config.yaml
n_experts: 16
norm: "rmsnorm"
tie_word_embeddings: false
learning_rate: 0.00208
warmup_steps: 50
max_seq_len: 256
Below are experts of layer 3 (counted from 0) of a mixture-of-experts language model. Rows are named gate (a neuron's input weights, with its number), up (a neuron's input weights, with its number) and show model dimensions 0-255. Each number is 50 + 15 x the weight over its row's rms, rounded and kept within 0 to 99.
Before each expert's rows: "mostly gets" lists some tokens that are sent to it at least half of the time. This comes from a sample of Wikipedia text that the model never trained on.

# expert 0
mostly gets: " ", "–", "',", " −", " round", " December"
gate3:46 40 47 60 57 67 65 67 76 32 40 55 52 46 48 34 58 28 40 82 42 50 48 56 61 76 53 68 40 55 49 52 44 45 48 44 91 59 33 70 48 56 39 69 37 53 60 64 60 60 64 70 43 54 49 15 62 64 54 53 23 53 38 41 39 72 46 44 61 64 82 57 36 74 47 56 49 32 37 64 34 33 45 44 51 76 46 79 53 53 44 41 50 69 44 72 46 37 36 45 53 48 55 71 63 62 41 44 33 35 77 58 68 50 55 42 48 52 66 61 87 37 47 44 56 43 39 11 56 72 57 33 67 46 29 42 55 72 53 55 60 38 44 33 39 61 49 41 61 53 39 57 74 87 48 46 55 56 48 44 88 41 37 36 45 49 28 60 41 62 51 22 66 33 24 35 20 41 66 65 16 49 49 36 63 24 54 45 49 29 45 53 72 38 09 39 37 22 58 44 44 48 45 40 42 27 52 60 52 73 37 53 67 54 32 28 76 64 48 37 80 54 47 68 30 40 44 49 50 56 50 23 71 73 58 93 47 63 55 67 72 49 41 40 65 47 71 87 37 47 52 28 57 46 58 37
up3:38 37 55 64 34 59 56 24 48 52 50 27 42 57 32 38 60 40 56 37 53 58 63 55 48 59 54 67 54 62 44 58 53 41 61 47 55 58 56 64 51 41 26 36 44 65 87 41 41 22 40 29 78 32 56 65 15 55 34 43 71 33 65 43 38 35 42 55 56 39 56 49 27 63 50 24 25 48 45 59 56 68 60 54 52 70 55 56 37 78 37 46 59 37 80 35 41 58 43 53 59 80 54 65 53 60 35 33 60 40 48 74 35 25 48 50 38 34 67 31 58 53 45 34 49 48 70 61 65 34 75 48 54 57 62 23 51 36 57 69 32 27 68 65 61 37 66 65 48 29 54 55 37 63 61 38 51 45 52 49 24 58 42 44 41 75 68 48 55 50 63 78 52 61 88 65 65 62 29 70 70 48 75 73 52 71 46 30 48 54 71 63 39 32 51 59 31 50 19 21 61 74 39 53 36 53 40 36 25 49 37 28 26 37 57 30 34 62 62 35 64 61 27 37 46 72 23 75 62 63 73 63 58 35 66 31 68 58 50 61 70 42 85 38 39 45 31 18 58 72 19 31 53 53 31 33

# expert 6
mostly gets: " et", " [", " spec", " (\"", " word", " *"
gate3:59 44 24 45 54 56 45 26 43 56 44 37 30 49 63 83 55 73 43 76 45 60 49 36 55 46 68 79 40 44 39 63 48 61 57 69 59 46 44 61 55 28 82 61 48 44 38 53 78 40 34 71 48 68 59 61 55 62 26 59 53 41 54 75 56 49 55 40 41 60 32 56 52 83 54 65 38 15 70 88 50 64 44 55 43 36 56 66 48 64 48 48 52 39 46 64 38 61 45 76 48 62 75 46 71 47 48 31 71 49 45 57 35 44 77 45 27 34 76 43 56 63 81 67 60 43 68 34 19 76 27 42 26 45 60 53 54 33 30 29 45 67 39 52 68 43 37 56 72 50 63 61 46 43 70 38 61 64 47 86 42 70 32 60 44 57 33 40 26 45 37 56 31 78 42 66 29 51 43 62 57 56 55 33 62 48 74 60 49 33 48 72 48 79 60 64 52 45 68 38 65 46 23 40 54 41 35 45 68 46 61 76 70 40 53 31 60 22 36 65 67 40 55 42 23 43 58 97 50 47 71 64 44 60 43 36 49 63 55 46 43 15 41 61 56 51 68 40 30 44 17 58 63 26 47 27
up3:60 77 61 55 28 68 36 14 50 54 46 56 49 45 60 33 58 43 56 42 56 66 74 68 35 47 63 43 66 67 32 53 41 63 44 60 59 20 59 43 61 47 18 51 68 51 40 50 59 66 41 54 80 82 73 57 80 44 42 58 29 33 27 45 45 68 71 55 32 54 49 36 44 34 49 46 30 45 53 33 99 73 52 48 53 56 31 58 54 36 37 41 80 65 45 47 53 69 40 39 39 43 23 61 59 54 57 46 41 58 59 50 66 37 41 41 62 43 74 74 56 38 70 31 41 71 36 69 49 44 42 51 53 19 23 41 55 43 71 32 25 55 53 37 68 44 36 40 16 43 39 64 60 46 16 10 42 34 37 56 38 36 58 48 43 42 53 43 61 58 53 64 47 62 60 55 42 48 39 56 55 44 46 65 51 61 51 40 44 39 99 50 63 70 57 35 38 26 53 43 59 57 75 45 35 47 44 59 32 47 34 52 53 67 56 55 87 50 51 32 57 51 69 58 53 78 47 64 19 68 80 57 46 71 23 47 52 71 37 42 70 44 54 42 36 81 30 56 50 48 43 50 20 53 55 65

# expert 9
mostly gets: "ings", "ions", " years", "ics", "ures", "s"
gate2:27 60 37 44 55 17 42 54 95 23 51 88 58 56 73 45 65 34 73 32 58 56 33 41 26 63 76 46 39 25 65 28 43 68 89 34 82 56 25 47 42 44 75 54 57 33 44 39 41 43 29 54 66 55 46 50 40 41 68 43 38 47 50 54 24 51 54 49 52 33 56 38 58 60 41 63 52 28 73 67 71 78 35 40 73 39 31 69 57 54 42 69 45 55 61 56 50 56 41 45 49 49 50 31 53 63 42 49 56 65 40 40 42 55 50 67 61 70 40 26 58 45 49 53 40 54 20 16 44 37 36 39 34 66 69 25 52 55 41 40 46 52 57 52 55 25 66 53 60 64 65 49 74 25 50 38 51 33 41 37 43 31 21 68 32 52 29 62 67 44 45 31 25 52 44 49 71 58 49 61 61 25 67 40 74 47 46 36 56 67 50 62 38 40 67 30 36 76 57 45 40 76 35 49 53 73 38 51 32 35 55 15 41 55 40 42 49 32 13 57 35 06 65 71 40 63 16 41 47 38 49 56 56 65 29 53 40 57 40 58 31 55 55 49 56 54 70 60 44 42 43 27 46 34 38 33
up2:47 42 42 61 53 60 56 34 48 70 75 35 64 39 29 23 76 45 44 50 30 84 41 33 30 52 61 29 78 51 54 45 55 57 46 62 31 49 20 48 45 57 59 44 47 73 50 50 66 43 68 67 67 26 41 38 51 68 63 59 40 66 55 63 26 46 53 47 31 14 24 56 39 44 35 54 35 66 40 52 50 41 60 61 23 31 51 49 38 71 22 40 30 57 44 50 24 39 64 64 51 46 29 45 37 39 60 55 42 30 56 58 37 64 59 37 64 45 35 44 62 39 28 49 55 67 16 84 75 53 43 41 49 31 39 46 58 37 44 43 51 41 44 46 42 41 49 66 58 54 36 87 60 65 43 57 78 63 46 25 64 52 51 85 72 34 61 57 52 43 49 50 75 58 54 43 43 27 39 36 39 72 45 53 68 54 58 77 62 53 35 12 34 67 71 60 45 13 42 73 40 45 54 53 37 48 46 49 75 37 80 74 29 49 38 61 23 86 82 51 59 51 48 44 45 46 32 52 18 48 55 41 42 51 68 40 26 59 66 26 54 49 46 55 42 33 40 71 86 68 26 45 50 36 45 51

# expert 13
mostly gets: "1", "2", "9"
gate4:61 39 47 57 64 62 67 59 43 68 66 42 61 33 50 24 75 37 56 39 25 54 76 65 65 55 34 67 60 53 36 06 75 34 71 39 67 60 38 50 44 34 39 24 81 67 52 57 56 66 60 29 27 40 42 45 51 76 56 69 53 44 41 63 57 61 36 65 57 49 37 71 53 58 51 60 31 31 13 73 51 57 45 59 47 42 47 69 40 65 23 58 52 46 60 46 45 48 33 56 51 73 53 42 63 56 50 23 65 55 60 46 55 23 69 69 56 48 56 11 10 68 59 52 65 37 73 51 59 43 55 68 52 53 42 46 40 72 46 68 28 29 53 48 85 84 50 65 44 34 55 65 61 63 28 23 73 57 54 74 47 55 23 54 20 43 34 48 50 67 79 78 43 52 30 50 50 57 70 58 47 26 42 66 66 21 25 57 57 65 43 53 59 45 80 69 42 52 29 46 53 52 38 71 43 54 59 67 57 38 67 35 62 27 32 59 55 75 74 41 38 71 30 48 38 33 64 38 29 60 45 40 42 49 31 48 54 43 48 58 79 66 47 64 43 46 53 32 52 42 48 71 32 37 45 43
up4:29 10 47 58 39 60 00 25 36 62 43 56 36 29 56 53 33 77 62 62 69 44 38 52 70 35 53 40 33 49 52 38 60 35 19 37 46 61 66 79 39 66 61 58 43 42 76 62 29 41 63 53 75 67 53 34 77 29 56 59 54 71 28 52 59 73 69 68 39 50 31 26 71 45 62 30 49 75 55 33 68 65 29 64 56 62 38 42 65 62 15 49 48 48 48 45 51 52 75 62 47 45 36 36 65 27 09 60 30 49 49 51 39 57 30 23 44 36 37 57 47 24 71 50 69 43 22 48 24 67 53 64 40 23 56 47 67 40 44 51 39 78 52 22 63 41 70 38 68 43 30 22 60 50 65 60 42 23 53 79 46 61 29 40 58 58 35 42 54 48 42 47 24 60 61 70 60 38 52 40 59 58 69 56 40 51 56 60 40 58 58 72 62 57 55 41 57 73 65 52 42 44 49 49 40 47 76 50 42 57 59 29 65 47 54 41 50 28 48 54 30 56 72 55 35 27 46 49 71 42 82 71 46 53 54 56 56 50 28 52 22 48 48 65 73 60 40 46 61 28 68 52 51 40 45 55

# expert 3
mostly gets: " long", "ained", "ested", " great", "irl", "anded"
gate4:61 47 43 85 43 42 62 67 52 58 56 34 77 51 53 07 53 53 60 39 45 46 68 33 39 44 59 52 50 37 52 35 34 52 90 74 64 31 39 28 53 40 42 23 83 69 60 51 63 70 34 76 66 51 56 57 10 33 49 59 42 53 62 39 63 53 42 45 47 62 45 58 73 50 57 49 72 13 26 49 69 46 41 69 63 26 41 37 54 44 47 58 43 50 56 37 22 52 56 54 52 54 34 39 79 72 58 44 64 37 60 43 58 74 68 50 53 65 45 49 41 38 66 27 51 55 59 54 38 73 55 74 39 53 43 53 64 58 53 50 65 18 67 33 44 52 56 43 89 41 24 77 70 40 31 61 52 55 26 67 44 57 72 34 57 80 35 42 50 67 31 72 69 42 34 63 57 42 59 65 53 63 16 63 49 40 41 63 40 72 47 56 41 70 68 56 70 57 53 49 60 38 26 41 51 26 22 55 45 55 46 50 56 55 81 57 37 31 60 65 40 47 71 71 65 42 38 44 77 67 61 66 54 59 45 25 49 56 55 30 35 44 46 39 67 28 47 45 31 62 47 73 94 64 34 61
up4:31 60 44 56 46 55 63 52 91 68 67 36 47 44 40 42 69 47 74 33 42 30 50 48 71 49 67 62 55 36 66 50 12 29 24 56 19 45 29 56 34 19 43 54 66 64 52 44 57 53 69 76 73 54 31 45 47 47 24 42 50 60 58 49 22 49 68 23 45 32 54 40 29 55 67 56 58 59 52 26 16 42 52 46 52 46 50 44 62 57 42 40 35 74 47 27 58 62 53 42 47 13 63 40 46 57 57 41 56 49 62 33 44 34 30 65 57 65 70 26 85 62 63 41 41 54 56 35 65 70 45 59 55 76 44 57 56 78 45 61 58 34 36 52 29 54 63 49 70 45 48 56 55 58 37 50 53 32 74 68 40 56 59 40 48 66 50 62 50 42 58 58 56 58 58 39 71 52 18 44 21 61 68 50 49 54 62 78 83 40 62 37 31 50 37 52 32 40 47 59 41 49 76 51 32 33 23 61 72 44 35 74 77 26 21 63 46 54 53 40 48 23 58 32 46 24 63 46 66 60 76 59 81 55 57 43 52 43 77 45 50 30 67 26 28 43 34 54 69 35 61 57 55 91 46 63

# expert 12
mostly gets: " Charl", " Robert", " Frank", " Harris", " Jack", " Wood"
gate0:46 29 51 44 56 99 43 42 41 42 65 58 26 67 41 42 36 43 51 59 52 44 34 50 54 35 57 40 46 53 39 30 47 40 64 54 66 52 53 65 53 63 47 49 57 39 47 30 59 53 64 76 42 50 59 61 28 25 63 22 56 56 45 58 29 57 20 70 77 43 25 38 57 66 43 50 45 52 46 55 57 81 40 73 59 44 27 59 33 52 10 48 62 45 39 53 57 26 47 49 42 33 52 76 65 64 34 54 66 43 62 68 68 66 57 52 18 25 60 65 50 59 42 65 66 60 70 40 38 35 60 57 29 52 46 31 54 38 65 28 61 43 54 43 37 58 25 37 37 46 44 28 71 80 18 63 39 25 10 25 60 47 73 15 27 31 79 61 22 39 55 35 53 65 40 49 34 66 41 49 71 69 54 49 50 68 59 53 48 42 48 38 35 52 44 44 52 39 55 32 43 54 62 72 37 71 32 54 56 72 40 37 39 38 47 70 52 44 45 21 29 66 74 38 53 44 37 40 56 57 41 50 69 52 35 65 37 16 52 44 48 26 48 80 50 73 72 62 44 54 51 06 31 53 34 51
up0:38 72 49 50 33 49 64 52 65 60 31 45 63 61 34 68 42 55 59 32 54 39 06 56 53 66 67 58 42 60 67 42 47 73 74 29 22 59 42 46 79 63 39 55 50 67 63 65 56 51 73 53 73 48 38 57 70 52 42 64 38 36 55 27 47 50 20 67 57 58 60 42 44 66 72 22 77 73 56 55 61 39 28 67 97 58 18 40 74 72 46 55 13 32 41 66 62 35 53 51 40 33 52 71 65 35 64 63 53 25 53 47 55 38 49 23 55 77 53 45 67 42 56 71 59 53 39 27 55 60 61 42 59 47 67 67 23 57 56 55 73 52 75 48 55 69 40 68 65 56 44 54 61 68 46 45 52 56 28 43 75 55 62 50 21 62 59 47 69 63 43 42 80 51 32 28 69 27 41 49 39 38 34 30 26 46 85 84 58 63 57 56 75 51 51 68 37 56 40 46 41 54 13 34 45 46 43 63 33 53 27 57 40 38 60 42 55 38 61 56 62 46 51 51 45 57 41 27 32 63 63 74 34 30 54 61 71 70 29 59 31 74 50 47 49 59 68 58 55 32 43 58 51 75 60 49

# expert 14
mostly gets: "ski", "burg", "и", "ić", "р", "shire"
gate1:27 40 92 73 64 51 50 49 62 31 37 27 44 47 51 55 29 46 80 42 23 50 50 70 57 66 40 67 41 68 82 47 59 49 66 82 25 49 54 61 42 67 56 57 62 38 40 59 27 54 56 36 62 36 39 45 47 30 49 50 48 71 54 60 30 44 56 13 44 65 41 60 56 80 68 41 47 34 39 37 53 38 60 44 59 34 59 32 52 45 28 73 61 49 67 53 42 32 66 45 71 54 37 53 31 34 53 70 19 42 60 65 52 53 45 35 26 43 47 49 44 40 63 64 32 65 50 69 49 39 58 27 49 67 46 70 31 77 33 54 33 65 49 62 44 48 32 67 29 50 50 31 39 85 56 58 41 62 49 48 69 71 81 48 53 58 20 52 58 47 54 48 54 30 79 44 43 53 50 64 50 87 28 99 58 52 32 68 63 37 43 52 50 74 76 39 55 51 71 34 68 25 75 65 52 65 33 26 44 31 60 57 63 58 41 43 56 38 60 46 64 38 38 62 56 66 22 47 33 48 51 79 56 40 41 27 61 21 50 47 34 52 58 51 81 60 54 46 25 44 50 48 66 48 64 27
up1:36 53 39 55 66 32 47 27 45 50 48 64 64 79 25 48 42 46 53 47 68 70 60 34 38 47 50 18 22 60 39 49 53 56 47 64 36 53 71 42 51 43 41 57 56 20 47 37 35 61 64 49 65 36 60 33 53 47 59 30 59 69 47 55 43 52 59 45 45 46 31 44 49 48 52 54 29 48 66 37 48 40 46 52 68 38 19 57 59 42 39 46 35 28 45 38 44 54 34 67 57 58 57 36 32 38 31 45 44 52 23 43 44 35 24 36 65 20 67 51 72 50 56 50 27 61 50 24 87 19 40 46 71 52 44 56 37 55 26 33 39 26 31 24 19 46 57 56 77 50 44 51 35 88 51 71 29 51 62 39 27 40 30 57 59 24 57 42 56 33 38 58 21 66 52 37 67 58 81 79 65 69 65 63 31 58 71 63 45 87 32 55 48 39 27 76 49 57 40 43 54 42 86 43 43 60 61 66 73 77 50 60 61 57 48 36 66 44 62 63 75 48 41 54 48 64 47 52 53 42 51 20 22 51 48 66 32 24 53 68 53 47 57 28 44 64 15 65 56 43 33 18 51 46 84 60

# expert 1
mostly gets: ".C", "irc", "&", " Rod", " Av", " Los"
gate4:46 39 52 47 63 46 69 57 48 30 52 52 38 23 60 34 43 40 52 38 50 57 40 22 37 21 36 48 51 33 45 44 58 69 19 50 33 49 61 58 72 28 19 36 42 48 37 65 62 40 51 21 23 43 57 71 41 51 48 32 53 66 15 57 60 26 67 59 58 53 48 56 54 37 39 47 66 79 68 51 76 37 45 48 99 44 72 57 73 29 62 62 30 53 57 54 43 59 34 45 52 45 47 42 53 50 23 56 57 36 55 53 50 70 53 65 66 30 41 51 33 30 33 43 68 56 31 50 60 51 74 14 47 72 45 42 44 68 55 45 49 56 62 48 28 41 37 40 54 50 54 69 49 42 15 46 57 49 29 51 48 60 57 54 51 66 55 58 40 22 68 39 35 46 56 75 55 70 48 34 48 61 28 70 29 46 29 31 56 67 24 27 46 59 11 26 36 41 50 63 29 59 26 41 40 45 70 56 38 47 48 40 73 50 49 54 70 64 36 39 51 24 65 40 30 40 47 60 50 24 30 65 43 77 09 47 27 12 26 55 65 35 60 58 39 45 42 58 62 48 71 58 85 44 35 55
up4:29 50 28 61 50 78 41 62 58 28 51 64 39 48 64 36 47 42 59 69 31 50 38 18 21 43 38 74 49 25 59 77 66 63 65 52 32 50 44 56 37 61 30 72 72 73 54 66 71 53 57 26 81 53 56 55 73 73 54 37 44 54 23 50 39 43 45 64 28 55 83 70 61 52 46 62 37 58 65 48 40 48 52 46 75 43 66 53 54 40 39 44 59 61 27 41 35 48 48 54 17 71 58 52 14 74 66 41 32 88 51 75 57 62 77 44 69 61 44 61 37 46 58 40 38 56 61 70 59 24 54 70 38 35 40 50 36 59 36 23 62 48 51 40 48 62 18 32 51 54 76 27 84 63 48 17 58 40 49 51 69 47 37 71 40 73 55 41 56 53 46 70 31 36 40 49 50 78 43 67 48 56 39 66 61 44 42 40 61 52 45 39 70 37 65 56 65 50 56 34 50 31 76 42 44 73 68 55 41 09 50 50 39 63 68 61 35 50 56 38 60 47 37 66 54 61 31 42 41 51 47 64 73 71 47 56 64 08 57 60 45 41 46 57 24 44 50 69 74 28 43 59 57 47 45 63

# expert 7
mostly gets: ").", " but", ".\n\n", ".\"", " where", "."
gate3:29 63 45 19 21 55 67 70 45 48 67 50 32 39 38 43 37 57 52 43 34 38 31 27 41 64 56 65 25 80 51 32 59 34 51 28 56 55 53 35 57 69 46 45 50 35 56 53 72 54 29 24 47 38 14 56 43 33 51 38 72 50 36 47 46 58 64 55 38 66 54 41 39 48 69 49 61 20 56 67 57 49 49 45 86 31 52 66 29 43 32 37 74 46 58 51 39 33 60 46 57 75 68 23 64 73 65 49 75 47 31 32 63 56 51 51 39 12 42 55 68 74 37 55 37 52 66 82 41 35 40 54 64 63 55 42 66 72 37 52 67 63 48 32 35 42 57 28 51 42 37 59 40 67 42 43 68 35 43 56 12 64 24 55 54 60 13 59 53 39 33 65 79 66 47 49 33 49 46 53 39 48 77 49 59 26 42 62 38 45 31 40 45 70 75 33 61 33 73 46 39 34 67 49 62 39 36 87 80 63 33 58 23 41 72 54 37 29 48 41 35 28 51 44 58 59 50 59 25 38 27 73 48 27 72 48 42 62 75 27 39 55 43 61 35 47 40 68 53 62 67 56 48 48 40 37
up3:46 75 24 54 55 27 59 65 56 56 54 58 43 40 44 59 57 50 45 59 67 52 27 38 54 51 52 66 47 36 27 55 33 54 30 31 39 49 65 22 57 36 52 31 42 56 45 39 41 67 54 38 73 46 08 63 41 49 67 26 51 62 53 56 61 83 52 39 36 47 67 52 45 61 40 54 46 47 44 48 79 39 62 85 87 49 37 44 69 54 54 65 47 76 61 31 58 64 33 50 49 72 47 60 35 62 29 65 39 59 44 29 57 60 51 33 75 46 64 60 44 62 68 60 23 78 39 51 44 60 56 69 68 50 45 22 59 55 62 67 61 62 77 44 36 61 29 43 62 49 37 75 35 78 53 22 57 47 53 55 51 26 27 58 69 50 18 31 60 68 64 42 54 84 51 55 61 43 55 39 70 56 52 68 69 60 56 40 51 53 46 46 53 31 48 36 44 43 53 60 63 62 45 48 64 55 55 25 52 57 23 34 26 71 55 79 56 64 33 49 60 07 28 69 25 67 71 54 39 24 70 79 42 88 71 40 61 32 79 62 54 40 43 46 71 49 57 75 68 41 42 55 51 77 57 36